python train.py --normalize_top_k=false --num_attention_heads=8 --num_key_value_heads=2 --qk_norm=true --attn_scale=0.132 --init="normal" --init_std_qkv=0.0156 --init_out_by_depth=true --learning_rate=0.00315 --beta1=0.95 --schedule="wsd" --batch_tokens=131072 --z_loss=0.0001 --dataset="wikipedia_en"
Below are experts of layer 11 (counted from 0) of a mixture-of-experts language model. Rows are named router (the router's row for the expert) and show model dimensions 320-383. Each number is 128 + 24 x the weight over its row's rms, rounded and kept within 0 to 255. Numbers have three digits each.
After each expert's rows: "gets" lists some tokens that make up at least twice as much of what it gets as of all text. This comes from a sample of Wikipedia text that the model never trained on. Tokens count by the router's weight.

# expert 11
router:108155162107118121162129161098156102108180100115142150143161175118141169110138167162146109146125099100155167107136132126133160130145119133120145114122141088099164162119108138114081135117126134
gets: " to", " of", " for", " as", " in", " by"

# expert 5
router:135158151122115131148108165117188119147141156118134111118126122111153159115179110121145155133154103123123124022090098150136166120164133134127133160131126072102110133095143188142142103142140119
gets: ".", " =\n\n", ".\n\n", "\n\n", ").", " /"

# expert 6
router:133166128097136107158097150130132111129173154113107144134121120151139158142109149137154135136179110158147137086144127127160127127131140112142176142120148085084128119061123153140117154120132099
gets: " |", "1", "0", "2", " |\n", "-"

# expert 8
router:109128149114104145126125135129163105113150165117101114153169125088166152110089128165125165136150108143132166132098098115147113136164115131116155129165141094114124142127132141114128094125144184
gets: " a", " the", " an", " in", " The", " A"

# expert 10
router:127132148158151106130133163123190110124180151108142119154163122113142190122101132137124170166161099123147155108108108116138137128159088130117158136132117111117106143103116134133135126174176141
gets: " was", ",", " his", " is", " he", " and"

# expert 3
router:122147105108183096137122111114117129133159142107111130160122114145175158140149130168109160117176146149093149091118117153169126123149113123118127101150156131104132166082147130148129112107136140
gets: " ", " |", "–", " (", "%", " two"

# expert 7
router:092103133159140126140133167108150098121190156102096122121150134111140128119137128167150154118116112113104147062126123095092151129171110147108083109155163129127135153073096125124133070123184153
gets: " ", "1", "4", "5", "9", "6"

# expert 9
router:124149148111119133152147130126164149131133136128143117190133171125131126131141127125155104134149091136080103058089071121130148112118125107087138129148138134154115140097086119122094112121105143
gets: ".\n\n", " \"", " |\n", "201", "\n\n", "==\n"

# expert 4
router:101111145140117113146130153089130092118140152135102135134121120123141194120126157140144134140151101136102143091096147132136150130173131132134121140138142103074112133115096142131086125155176168
gets: " |", ":", " the", " of", "-", "|"

# expert 2
router:106118143111145110164110164114141117144171150133118127116186125129155135099141137164132139127140121114113119063095126129133175151149126126131134110153148125105148145094130112114104138126122185
gets: "-", "2", "3", "4", "6", "1"